config = dict(
    n_layer=20,
    d_model=512,
    n_experts=16,
    experts_per_token=2,
    d_expert=224,
    d_shared_expert=0,
    activation='gelu',
    moe_layers=[2, 3, 4, 5, 6, 7, 8, 9, 10, 11, 12, 13, 14, 15, 16, 17, 18, 19],
    router_score='softmax',
    normalize_top_k=True,
    routed_scale=1.0,
    balance_loss=0.00506,
    balance_bias=False,
    router_z_loss=0.001,
    init_std_router=0.0177,
    lr_router=0.000597,
    n_head=6,
    n_kv_head=6,
    head_dim=64,
    vocab_size=37202,
    norm='rmsnorm',
    norm_place='pre',
    norm_eps=1e-05,
    positions='rope',
    rope_base=10000.0,
    rope_fraction=0.5,
    qk_norm=False,
    attn_scale=0.125,
    tie_embeddings=False,
    parallel_block=False,
    init='trunc',
    init_std_qkv=0.0156,
    init_std_o=0.0,
    init_std_up=0.0156,
    init_std_down=0.0,
    optimizer='muon_variant',
    lr=0.00575,
    lr_mult_o=3.0,
    lr_mult_up=0.715,
    beta1=0.95,
    lr_head=0.00601,
    grad_clip=0.5,
    warmup_steps=200,
    schedule='wsd',
    decay_fraction=0.708,
    decay_shape='linear',
    final_lr_fraction=0.0,
    batch_tokens=131072,
    seq_len=768,
    doc_mask=True,
    train_tokens=965200000,
    steps=7364,
    dataset='wikipedia_en',
)
Below are experts of layer 8 (counted from 0) of a mixture-of-experts language model. Rows are named router (the router's row for the expert), up (a neuron's input weights, with its number), down (a neuron's output weights, with its number) and show model dimensions 0-127. Each number is 128 + 32 x the weight over its row's rms, rounded and kept within 0 to 255. Numbers have three digits each.
After each expert's rows: "mostly gets" lists some tokens that are sent to it at least half of the time; "comes before" lists some tokens at least twice as common just after its tokens as in all text. This comes from a sample of Wikipedia text that the model never trained on. Tokens count by the router's weight.

# expert 0
router:100181114120092143157171137153149103119099136194205118147113110160059104103105188153057145126151109150146148085108146149149118151110174083115105118103176141133123103142137148082094133119158178073152175085130177082132094115115135129127123127129112156132133122143165112204123107132136179102086147144105192093162117132171152167101149122127121100157172125179096188114121104170156145108115
up0:070115136115145108157130154125156250080150143054114074137068115072069200143101149161132115134123138132133096109108128117195085122123190148075116167161113163136133133147135155093182119139162087040151100097109126119127159043167162144100119128094132109156149135175215097146116141135098088139097182119070085083121096068125150178125117113087103158084142126112146128139135138120121109111162
down0:123136109105120151149142122155159087111102089091127165157128081118123174119085150126118182138188161112145148092120163108169111167156187154131186083156101089116129089142084097067070160141124106156106122078110139149191090143075174119140106126051112096034133137099106132095150144116119173108159144136087138114159104073161114129087099128154169066096147073168130080116159141118131149102091
up1:128108148092111135166195122087094159149107100126146075134117114145193111154177180117104124084151117136126147166227167132119102149120119100125093117142058142110108079151154094121109121153167145135125111109135163159103158114122148132154138140143131183175172099139109130207174119036108148078102145102203165065146105148119166161177116108091111162096131079147151127091140107108140141135149
down1:107147156153136067122090165165130112234132123069118159113163120092135011153109057128126109177080122110173103150116112189129171130164110165152181138097125092151122076048118102093098115120094150170116097108129092119144126126183102154058122169154122147141163143233130157128125128122095168150099135170146110139118118111143148155144055160092107197158150076152109128062107159078153097167079
up2:130122156097134145086135170166147126146141107134075094075147125108120159115087118133147127101138071080153162151139138097139141184126137147134090070142164105162167142085092117117107084161071133073182153129170204168100126119127135132129115108142152165131165164140132152117129049109166164141101172154131186148147147178135135198135133185064144134160104107118059114128153208128127168120150
down2:121088134106142103109099111052117105148146204147112126118119165106100121062104130141123116114156135084138123132101098139112071050139076104101140094167086106130131135168080145137133135094182084145098087216125173117100162142107159136143178189139048133147089140120044141136111165117138114124079134083108132102093157162117102156099105071154122072169113137114137092164066162118054142138132
up3:108079107064129101137121097149147163087140164100126087151113134111101063111091172152056131174130048156170173079124114179073138118100116086081141149117105135089120150113152113057138111148168119142109115096154103132114114153105089082145124135121151128138139045100095097160111134099089155097198140087105150081169114111127125186146119109117169142126163141145110132143126104099080136126127
down3:114166075162103149130091151206131075142112094183148182172103122111111124083145140156134073157129173046130108152101166126147135090139078152109070162140160102079139194147086162156135138138116105165176133086127180134109125140206105171149186049108123115118156166107069082104124162090122141147175098185115061091098143142140126096096186139138078144124096106136143134066147101111108140157134
up4:184053084156164186130064143141164124090095085158080117090122108096119186121128132184187053101121159173131160134160139176157112085130113098174030175126096170091150109103123085138104167160150144122089101055096124120158122107139170144132094152110184159111171155100132075084129101097080165106184157124132123073100157146142160124151135156090154107113170122079141147070155163099148154148096
down4:100129181134099147138095137133181130064118108101131099105151109126127130056124124112138168120127090146085071141126171133106106191154129086191129110091080106190148160070112090189169094089113125123099054148098091176135126083157103103118131142071164112145119118095119121077122211108114114114101071128047162092151153168134163080183106191189072158114068144097092169129101125134064158120158
mostly gets: " Church", " government", " football", " School", " music", " military"
comes before: ",", " and", ".", " of", " in", ".\n\n"

# expert 5
router:125140108122137122149133146095204154089140103112156146091111162112073111118122111128100074124108168180155105108093150155119100166172114061156111125113141194130145135095151082126182132075126125153104145094094114151067137105129170109075173139175115149107169155072234147149121094064172128119113113131132123087131128117089107135114088124128130188130097113134116188124142167121099192080168
up0:092160159150134127073144119100138095075087119130087125122156172142109082146151072165169076132118158169163089113075132150122108127161114119130140186139150139088123170093125116141138182139143057220087113167108156142068092129137093091109096140138117165080134161156084131159164083135112112192125141172107108146068169101111142078132130176053162163127170120147069097145148139108175123105141
down0:104142106102118128124134090078124135151062075147205108105139095143131160073161226141122082127110102140117091084136126113107104105126113153081107094121132117198141157064098072173088173116084124154179131133114069136104158109099138173109139117179069058110073110174120164099101136085127087081136089091174219079126155136124143137112104085136154115176122201093101086100144134135081111148119
up1:082108122177191107122137097158190125142037155172094207156071094128145084115143077167153111139192133194138153132118129145149130144147040108159116117143142085167115128154139135133167159131147142159070089132142123110102127094115088068160164150128127157156156135086151145071106152088152161054072082141096064127127096158165172155130072151180098143086141097117070160097099098156130133104192
down1:083116107131180143070128062128112137090139147136101104125148094099084119112149188216101119139112108098142134164071173139161124120163152152108094077133131130080198126175122111108111164183152115063154186140133125223138131165109099121091147077073190137138108135172124170177109110081136099103155180072130133103127192153087092135141117105130085129098121124166052129105111126146159138136135
up2:154132143082125135161202155139137044138159094165135142091149131093049100094120166107125147106086215148104121151125188184097123128100162079117138161159137130155148110069095143167120099105129115150100193131111103113095095066149124154079121112217117148143102179115153166187132136091128121180094157127107155169124108114111125112103088099092120138165145108133191124077161180130122090165128
down2:126126144173140129055128154123077191094099114113131181133134129087111141087127130155132110161202121120125158121041107104129089157135137127204133163192076085151143138142143121131086190135115134153088144141142121067155141176080126109079076088161108126099104119105092107129107173161128099133134131156166131172110159117107172185097110171104208084188148109105094131196086149108150070148133
up3:113145184112201120130165084134103130125082102157113143147142105101135161139079052159145148151106150151132158095131137123147136111172106109169104129115123092080155154134118137087162142166126073163131139159231137186099180132138057157094129150125146137215165157122123116112102144128078150136144130196111101101137093072170143137018182093127079141179056156111141155093133141101125167131180
down3:131095133098132115123156117083070132183117072088164134117171161105094094090121126146156110128135173155114094148050093108147084155100141106111115094112146161133135144133116145156178111163089164132115107115134086130122110106123137093157093131153199135098110138057119120135106127129153097138116138075092102116151150176126155133169163119129066119163131152120170141122134079158164173120105
up4:109145093161160137137126148091146108127059136162150130163168144171132130155142067150178186181147155112076160097126179176137148120117156183207081143127186147143120174095063142133138086164159121151141083138117081130105072154187068113121124076144124158144089139112192153136141166110084134152132040180103175161122083147138103124070130112125188088093139145178126115090114178162141140112177
down4:125132147145153116123109118120157135144182095114094100185155104198102176113152177106139175114120114104198092098122166053141073109141069147131133126104126111133136104121139129093152080167120117128171150067145149135106174163097095126110116080118123095142119155088068178117166148075116112141087214132099077097130164191087081096155157118124156157101110132099079125187148114196123139070127
mostly gets: " their", "°", "′", "The", " the", " its"
comes before: " ", " first", "00", " \"", " second", " United"

# expert 15
router:110147130136096141118132122130120109135135052122162146123165143131166165087130177137085160118173096101173147153135197095096099147082092113141103162124123113131129155103189133134073126164220151087120100106142178123142098128178112113131110111133112117139118081150161135130116125132185179141102138102160138077122090123153159117132163160135132149102096205080122121102116175079161118122148
up0:153156138137130096124145221154090102118144080151118173085155149091087120175123099171150079072168092172105093144151129142104137130133179173169147116152135124143084099170114094123110060154142147072097160157117169095089117155095117161116090129133195082143163149173125156132100180088107089098096126113146174045060125175130173121154099101157109180112105142082107149137126104147082154122130
down0:087130130168165113096127072165121096086089164100155141138165176160135128145113125140102065162112099128160115084133154157131137159141154138119123116110087133065106208145127136106099115158096167124083111154143100090132075117166104123127194134082129101186155146128159131101153083178160108108152125127163137085106161157104144160124065168123184099080172039052135100104082154101173127153154
up1:119164141104152069160106146140130060078127111095148091133100196174156131152176155111101093108084138113114127097127117129145097125127115148213124187106185158132114181080110091159123146050114148103074138153148116064121120133145136147150151139238095138175089106146166106130092170160103108147096139172098162121149115119101066157147153107128142198130084149098129161133127131123157136127164
down1:114138162140138053131140135114108109109161116161228164109170072105144106083150139131086139055098090103146148093076115112115122150189158123136139130102104138147137157145182151082148121139114147144141137119117062139158164108116177153072127168106169102130179141141131095088106126095122151152121151177173134186141137237148160094152171127150190068139167107106147169119145104086101129157121
up2:142081172141168115134145155168114164131179145153133120157130157126119167115074160078081140138140087128145127129175099113149102161134134094132087128150117123134140161146068125154113115162065189109129137128128179131143152167073121186155119144145076146126130072088152105126137111118078111145082160136140168129111193113140150147138114098193148106169089182135107103128066128137133122086128
down2:177156117078118133179142132108056163207192097107138098135136091088101069080096093111160121158152199078152156076073108098141152133129117184126127104150207143097125106100173134109115124118101078122125136183092081118089112138176097165112147125116151150189108095146105162145138119105102100181127119141156190107100163136132158100146112132134118166169076104167136078070120087187128099119072
up3:122112140142141168106126160130110172193119142140146105143099120115176150128144160115096121127180113101084096170106114120102123153176114108138064141120081180095213141177090121177072075145095092176141160148151154104119131084101102226128128119086133168137123133072157196140121116123097123116111146176103146168086123159160092081125118208145084154047137117063133119118108166126103131146037
down3:123177152127175120098170078217131160160165163117154129108090112149165092187121082172113133073144191187132107133182106145097084114131106157213191100160141112133123167196115113149149170140112092113111087063128073154140127130140163131062160134176125138102098152075127113144175050105165157103134074132133092169165156107121201127145120095069180147101150140193154139140174086126191107139125
up4:214141116149178130122192072162076138156131162105096118116113156097084154141101150161094143162106112148151131140138191135136174208135152121147160164156096202158066135160172138154173131154126136111182082096141117134056092086103138116146145064102078112156119111138069105182118155142139176103083121129070156087140140128110119127137087196088109168120148144059061092123144167138135097115147
down4:096091084120117112135128085090076158179139102200060093115081107111109132099148042114080142169128141171128134134103125181214173135188139120183119126107132183105203166084112095108139131083105150154162142113155111109067165209135135124128025105159081035103108136130140139138092117136112131135157153098130124116142103057116066094154094103142126119109098121083121153114111201163158120162081
mostly gets: "2", "1", "3", "4", " million", "5"
comes before: " |", ",", "–", ".", ")", ";"

# expert 6
router:095187138115206179167093124152102129170101087075207168124155134158070080127162159151106144175145176130123156131087167093110105160148122106134100162153124123141125142123191148053146142135167115123139170120159124043058110080127151139131106179129108115100150145100146117110128065083115130120107138114109139116139097130169166144163107141106142123142088155167128150151067172081138115107132
up0:175197122163163128124118141117139117174109106127114107071116132125209159099130084124147113106155196130159162106114154146105121079140085075128112151087110151154103096170147086135046105116175160169169127130123221169039142115118134113106093131201165136092072172144129080114087125099104177164229146193136130159187086064133111112133131175147174071085114127088040189132052181080119085091114
down0:131104140124170132136114121108121145103158131156085127132119127110112167142094121122157138073092112179100132142136134091111151127126206162104103121121136142171159145167118145167097146122107163072121101122111119152081123126060109138126118095110150166108191137123166062146139085139106097122110148121156095091157114199150123145104120131129125133137128101177088127105116134121104156147120
up1:125128086132117044164177128083111083146142143080137108152154086156160112105175056104114123098098115133151119083109132092109061117112046111186092144113104114118088102142068144127152120127124110095104141092143146086117160140146189160186097161134152147140145143125157103135094116162153162126142161178121138186161123129116153172115176101086048044089094124098117152133107149087151103121144
down1:165071127082151136098086096077085119087144119097109117104120133140134142147119129141124153162085131114163127126107156115107097172180139099147134107099170135135092176106112128118066152142241148130136201159092104112155089116075133108158075189137067191117103116062160149081108124151139150134093101192156065091111093162125071111184071085116100120099116136116158183136157077095143091110147
up2:108121129111177151069074128122090187129142114139153101087119113172150074137099079113153168066129146170076137132081137123107093133152148151141155142151165089124156175132126144036134130107111116047108109109102090051110165151108133123066068201121142153080130079129107117170140104136145131145119115112187129135139099115110155150148174167093095136121202198168134117125152137154105121084125
down2:126126145103120105092080065158127086172164130095108168144131015116177162143135097130184149167143160091109085101166123098089151118135140091106123108080070133149164157105101111180080090117059118142089148176146082101137132174171145096131156099129142122135144140154142155140144109122122093086142113161123119116117169141095127122127111158159099152110055084139125111103131156051097144111183
up3:139140118083164152128147123138128087160136169089092105154149101167118139148080073128176113120177152149137081145165068152132115150125121130128118122142150176146138188103176119091099119110115136148124130080121167061145117098087169114163130159116126109073108105109069076165124052139123167084148143094148078197126183150132210135109111090082137147155130105139131110123094107141145172164179
down3:109199147214078129136166137146124143146134116148139140132105118091150131127141190118170117139095152035162161102047121165097160201171124149133109127150148132106125127115113162113150079140078163113162145143146119164129117088129088115093086119102120104134110152158145131152117088146131132140131157114103104114096169154165086146153113138135199094131180085110131141140133170122107156108117
up4:099122148133116177134165139164093178171143111113134122107146182083137137083108122153148159135134193143104190175139109162166201142142054147109124101148121165135109104139126188028073128158127117077129128120150122168129127148125163121155149193135102123161071064115168164161114130130150078104102071184117123117164122132130095186122142135098158139209132148179150120137135101147108142130137
down4:159111080151182093147124153081121159094080146098146079158154105206120104122097116091124069089151119199179094113105160142183133130145185124122166198153098172103119142150171116147122132103164114121164123104161106106123155047129060064124142178133109127122144151094146162140133120159117142078098146126126152191101153131127156082195145148138158201095133181126120108124139197155174172132177
mostly gets: " (", " during", " under", " at", " within", " including"
comes before: " the", " a", "born", " his", " this", " \""

# expert 2
router:099134131137110112070131119156160076075132114120155145139163071091091101128102148137122134147117183115127119101125159157111076123095154083096063148145120147103106147103145113062125145140211176136134188134111196080047115166189179099117113109127090156133134130155135093163094126141146159130130106138106167095148159136163074099105096181129120138170170178148136136121166131136142130081151
up0:131118115117104209137152130128106124119112180126162122137148105168203112160079103140158106147112123111150132092096106139112122109079098120096125102153130136097167137156102136085141097094145141091145142161100116124133159160190195137125139088154139140096144133153101134183156071141175137146179135161132119157116111123096082180125133207169146142191203187118073134177179053135133148203165
down0:175118148100127057159076152107170143127082127114076133122102166107090131161175098139153089098133156168171089105130147097077148111175133084085143062166111123121081138104121101119108171076152124105101063091115207089108141116113086131116125134122126128142110135052185147096104119132095137126106112158131152163125111170137122098144123125104087105080160039119137134145136182130163139171145
up1:150141108163094129129130168125128090063145130101093112142137103101194151123168111133107107132137119067117206130081147134131135124123166131178112104160128158095128193108176116059134190202156180144147105161106119092093107102131128136115094167062114123149160130147141108077137144090110151110173127150115060174125112137167135123159188154059127119124144178169075084129149156169147113077105
down1:125082158135099117112151065109104091146075123153123122122126111162127133121072131176139119113151153151146049185183081188148138119168099098093130152101131089121099108125162123138156149093136134164139091117142147115182148128165058149112141142144098055128147105149148131070084147126098154122126137097142157168146104154148114157068156098116146108093087142185107105162101145131143122149104
up2:086178085104132134144151097143146137097159146060208119059065158141100062104112092175096081107138138112134154109101143108154107079147100150109114088149142147116115104169098172119106161114164157043140071135131108140088095136144098122160106144107156164118051148181151166094133114150114119148136126120160128194105164109104111106135160093114141068139115095117065125158146120092157086168145
down2:182144146173093137106122116125136103111141089157135094094178055169137135151097105123158138118111165127100151110200164162113157144101137143097139201124106099161137131155165158132128063149179240102138124165102117129088111186141127178150131102096092111168116082108101125117121100103142150131147080164096128056180126156140097174139152175117142132138148123140121155096182178122139114111088
up3:084174147175098128187175127136111098156134114172112116113112097128112154161124142123104148106095175083143133150076079051062128179137043163117101132134183135110143170106120146129092139121139092134145095154178118072117085113112120159145101129174100192144176176174131106105166166141158118088080051104070190123083108114142119176097106176158101169195075098098152142142142143121161127170122
down3:135136135178037112089126085117163108107150096154066058175139100095128176036105131112102122132114175075101158136163165139121156129170069104109094165143158147176114179117128158118077167124134110160122093102194151144125116063063111107177150128101116142133144143076171147086093068135139134125180124118157148109132125110129098088145122100134067173122125171078106159135113102120168133180122
up4:103112125121145139117123126147137158086148117147146088098132133116191038109112129143166134147110168144138158134123194114114101088148108137094197155171145101181134172118097144180093093100135136106222135118126193070102126138101142118156108174188148156125157117133123105148124096086201137108144120165095095097151116158167188149113158168087120110161129171161085175122130135159163079089076
down4:102163113081128100140088096135110102159110113145085140135175118144135079166095077077100146149088169112131082139085112073123096139143154125130163142150115106141113155071166111165112123132104115129148098093119101125162139164126078103119158128092148076138123128156096108126143121133153125144073091095101130071082156162127147205111107120095146163157103117135144164119096073175143140092158
mostly gets: "\"", " known", " located", " used", "]", " often"
comes before: " ", " to", " in", " by", " a", " on"

# expert 7
router:110146092092205117130135190193172095121126129134143128133127137141101090062134176151075114167110138155110111123178178132083172124075163148162198099129129160116113144169147139102097148185100111125125103093111141126088090090134094104110113158109135136084169103155139085152106143087189186143076085114146098115097135118120123109096113166089131099125107169142140104093139082122140116203163
up0:030106180151131124120120140141114113158190135064143128133097100105167140086142187169123156122228124112103118146094208176117175104084101109105102074100154163133157111122147142151125066144077152133134064180146130087115135128161137106085169131157146130151121127130161107095109152110098120168137087134190143145138082147154115142135164161140167144100163161020168179158095119206176137126174
down0:177118141184174151133124116106130102129076088065097167109172161127161225143075123122127155147101111120126124163144119115096112161124142092168190101161099131119121084096093181081124056154113156078097086111064096229114143151135196119088141139135146102149088167056109103132197072104139222140137116115136150144160101162155057107116059076086129124112098159119162149140153110091088165150120
up1:136078122123180155128106173108148095121059152155059106169163066135066111111102138144155126142181083171164116101120141105108138137115108170163129123132122141133130126173131158178104089085065121107106098064125215126067102099114115147149146138219119173141162125146122106151130155126140149141140102081149082193116072108112115159162129121138150098173096068181170089102144160083148127141127
down1:142100112116091147124152163133129182206150142091153135128133145124094070147094160178121099160090080096096167104089145074184092134148126132153073105112109145089098152138157146112127131097120140156124129170130154155160182133110132071134167165138119120143097128185093175106069102153142146151154117132124096126134115150136117185192080081137131117108174120117122115143148123079088119130129
up2:142120088143159143115112168127120144039173089126103127134128163136083110159115137113116118154130100123119103127114131138129147073066101161125128070186115174141163098134141128164145101146145114131099169139168069108144132197202156056113112130142132078120104150127140110110164107105122118085149059141093130202118123148125099142112098090081135098201137191119121087104108082162117115144199
down2:082123125142136083199073066135138116122127117151145141104118110133160088155174077075133112139070091128154168107145124134128129121148125155148087155089115122145058176062129153114144182165151112120126050140133158092096135157140173148147056063107156103136106162132135164201126143076092173179120127106103156112187126130090090166069142122094143106111078196121116130102187123066084115114141
up3:105107093115180209130169155145085095132123079173147091145102082158095111077102163134181083139167137059132139068134096089098152156115076161096166114125202143130132089041215100141159120163119114059158150090146136177084090096092158114117119175160167145116067081170138122112128084153105093124127103094132135132106125126160157118122146116108106142137144093092142116102104052087136127085141
down3:107062154087090072119131196112144154101163126091079191115081088134137099131084131111107196119124098123107141115162111134063161129071125131088133125143082093091111169120104092135154164148122105132144148136135062165162164139145111130122149163143147087101159102094160135108142126082100122141119133151125069100078142083127198134112148119125161086101173115102051130128148122127160122163125
up4:169113099129163197144108180171155102138177139104123168106100165117129132180103120115062104158122112194075184147139133172131131103168144097142103085096166125132138127071125061127083106203152155172157103183122094122158106101159196133087139118167150118121116104136094117106151105111080116103202194130164155137135140097106141104113143104146116158133135119137153071115125080098133133101057
down4:163113140167132133121143124191124192116096124106100100176157118147095138088043142177173095119169174042143122096144093157139155087132173014124148147138065134128141128124130176161086169176112132149182153099103162150132166116116186108111116176109185165173152185151128086096148127152120168134152052106075128144088116159158132080141159138106149154101139129145120134136105178132141099154165
mostly gets: "–", "==", "===", ".\n", "/", "===="
comes before: "-", "|", "1", "201", "2", "200"

# expert 11
router:138118143155167097138171137149125112130038097124119139117176154122072179086151138122156136118108140128112129146084129107092130128084152074118087141108131134095104112096153098136118136166178140128134168095124239133126086092116109105092146115162169171120164111100134094196085089099124183075097138167091120115118138129111107109080147115135094133147085134074133135090104156126101166056153
up0:150133089113081073139110157131151171143117141115170087098140186141099185103155073158157138093129149147125170117139149130110116112145137164128115148108122125141102106133148097141120093134185145064142077134128153134134125151135167113134121166176110111182158198091119113110133170114135096090150135152132128129118176106154134141111128170149136124096104092106193128196178119158121093112153
down0:108119144111150116195178114161088110095169196143164118100129174088139091144101079148126163138142132109081103080088164121170109152162067105133135168138114107147159069165111099088131084124145158104084171148070134158143121153119115115172143109118135176151099134144100147115115169150148093108111107110124124096109094145059134116135130110161090072095087160125135127123166112128151091105114
up1:109150109153167089144095149138151105108138145092162103089122122134137135126169061092096161118118111123104076086066106166116095180085125138136065143115121109121123142137116159198115069146186106130070125122134111151096156146157102092126200112146129106177086095165121095149082159133141159052140181127191104176069032153149100118080116128135059096134090114172129094082098181119157111129211
down1:136094108120149175155209145108140091151148175114138103132100113102147113172105149181148151101133134073135104113154122118139063104142094061123125132177158099107153151119143100147176114105093079159106126139165161066126154125130053123162168129112129099128091139110091108105069095110132137165132119095070136124101096076170146135083093052096082114149099127095095159128170046146124132152147
up2:068088173100164134112136106105083159128113129113080126151130172119108111089075087144118096131163121160141193106156141162092166123135128176132085143108144066140116159157174141105123157167116173130082129104173123127119117177103139134079125119192128142211134185108070137123180112051107095168112170105107085112151135131126143136102125053145147132116183129156185088089141199127106099074065
down2:156125118130082113149147114178142156123144140121120121132110164113128073121132101107114125202185099113148102176124180146160112151211105179140072080147143133126115144159088117155162137166101163145168168176104209122081141217129113150134111119116047096128175123138132094124119167135103206100114178185140094122156075157111141087103093179146121133086082164167127140105158055141105073126191
up3:148113149188189117145133131130111202096138123159132090131165133090102080111143156098092135089090146134108137070105120064144138109144158115131103079122196071142102085166099090145141124125157166111151142077132072188164131158167116167112114112120130173148151132141064084147119128136158121098090072161154085134084109093175123160111106147157134173125159121090112145176114171177054170100118
down3:130118160172154085111152072093086137124192044117131077138162165157163117199115179158134061168159109134120113128154176086084162093127185074112109081180121154087100149137176165154171156100113083147108146142153111168133144148141072172104130094170121115135174146133121120081115132179108140138127119157110125151158204153109128220134105074106062123149107083138153119116130121111115153106036
up4:089127169204137104128047157170174128140153118159126114085162117132124125088114105107157131143061119107102109081065120113139138150107146162156112136109179164096048158156174116091080069128138139135165131106116114124128146098165136082117058114237145088118102168106103153168132123182143115120094120125147178135102132112086157125136166189133101125106166087085103126163119153184131153168158
down4:119150144112186126082118180144178132110108132079119155096140161113135131152139165138126150162093085113108125181163110112080135113082090101123157084125159165121163148091075106126178141056159143162170158140143087190086118161131100118083195094095196148073132158161127095142150111116144086151075132126112096142132105136073186099149141162135130107130148079110166163098170116149099143135122
mostly gets: " against", " married", " father", " what", " any", " defeated"
comes before: " the", " to", ".", " of", " in", " a"

# expert 3
router:124131134095113140168103162116106122117059121130129059139132124154107149076150191131074134131098163186108149112122110135094114206161115098136154144141137111113067159148112118111095153100124135118137187128122133148144131095084116149108128140176109154151083102102122094136147140105127084089133094133086164104115141140171108162153134170082083120096129110130151141113178155096123134127115
up0:211130095104145177142147157116144070077094177146145096077129118169191088104189164159148102110105155206176152130091129093084086137115086150113149156086070105101136112157107074148139098118108096157114122174116148104107087110072123138175125106072144125058125091079122099197107164100153173090104138108175020132122141114104117112111116163136070092149144159126124125097138076117129111179123
down0:105179081081096025154148147131127131133103089107115111095165162145121132102102131156072122163168131060062129184080088175119120111096145116094158163174151128158106111120149078149101082127132141122122114100110128148159098196177139160140081126131056102117135134173087171081122086125107110157090167159085179099082179118142127080089142095144129182157087172132081108164132150155140139090072
up1:166113142094153148105102121076207136110121111167125178149088104143161101130128125148097176111094119165117188079099115173136129163089137101102197083098130139123126172186106107147102193204133207213117143094178128178130112131086072126216134148091112143124136152130086149138144124121149129101078103113117156124139086130090103087137153135081104140139112115145117127165112148120153158046130
down1:113141070180161156154156064082131196102090150137206150122157156080108126126097150110143196095146171118151131124129166114140113163177163173147124078150115141065129096131159121133145147151132089175150170094087099110046128141109115132154113142179180146142130131111081104144156146034129114142159185146118174096160119147145143106102123113131164139152148151133163115063096222093164137117076
up2:101101073086191063144120125098124057075107144084111118155135136094137092086109074128147145111137118123082109124076110149102166145122060139160120095086187150159100121148165117116077224178147122116117123143209106096128094075140138112090144169166177161117053133071149096107122145159105039149128148149122143118112130125137045200088176122131083127097157139138163126123126126106161144138172
down2:145099127094081116138130135077136082111133122096082115096105134100131094099121132100131147090122101098171115175124125161102115078091118126089152135127180130145212164084134168162198110100098064093153085099094151079157129124164115132122131149135135141146139108186155129204077186115127062092133143115150127132125159123043145123133130103120156124139116103095125116123133181106111136114147
up3:088165193160108152132144118153119120107077158118206125120129062098153171114111090152177152110179111125108169152112131131126133118101100080097157162120085128120069155172147105113157181149144158107109107199148121131152105112098162141117155101148127110135105087155153113115129115174111068115180151134142136099140177062109152187111149134082086137146121151088104150098104093113150114178089
down3:149123085137105120112040180111136158102138127129138137115119182090091131141135129120122151122110137118164107088163103097144108140127152150121138105052169119135124103112110108086127134096147139075165160155141154165114113134068083105063123137137176150137104115130113124099186123122173141157169154129078127136100160178086120110171148179192134056123095114103195176106117113120138151137139
up4:138166128115094118115091140169167135127187060113155123112157141147146095118130092101103111098127104167141141157055106140142162153104178118119118124116201112121133124067121152177100130154102166092115152168111149173149105148156144143045153148201190165080145082165114133098146140146135170127167144153218157103108118149093174159132124098129161180176134121072119152118138128105128102109201
down4:097063195138129154131204126106150146127091169113161169146125105119176101105117131143085086133128077138096144123152135096132130119105127155121147164145083143167116130144146139111187097141145139085146075126102112164133110142126096141167062130123060118111121188091101089124120150100125106118106098104131130192166099172198119125129103090141118123090112106124134107142143116096129130157184
mostly gets: "),", ",", "om", " both", " politician", " President"
comes before: " the", "|", " and", " he", " which", " but"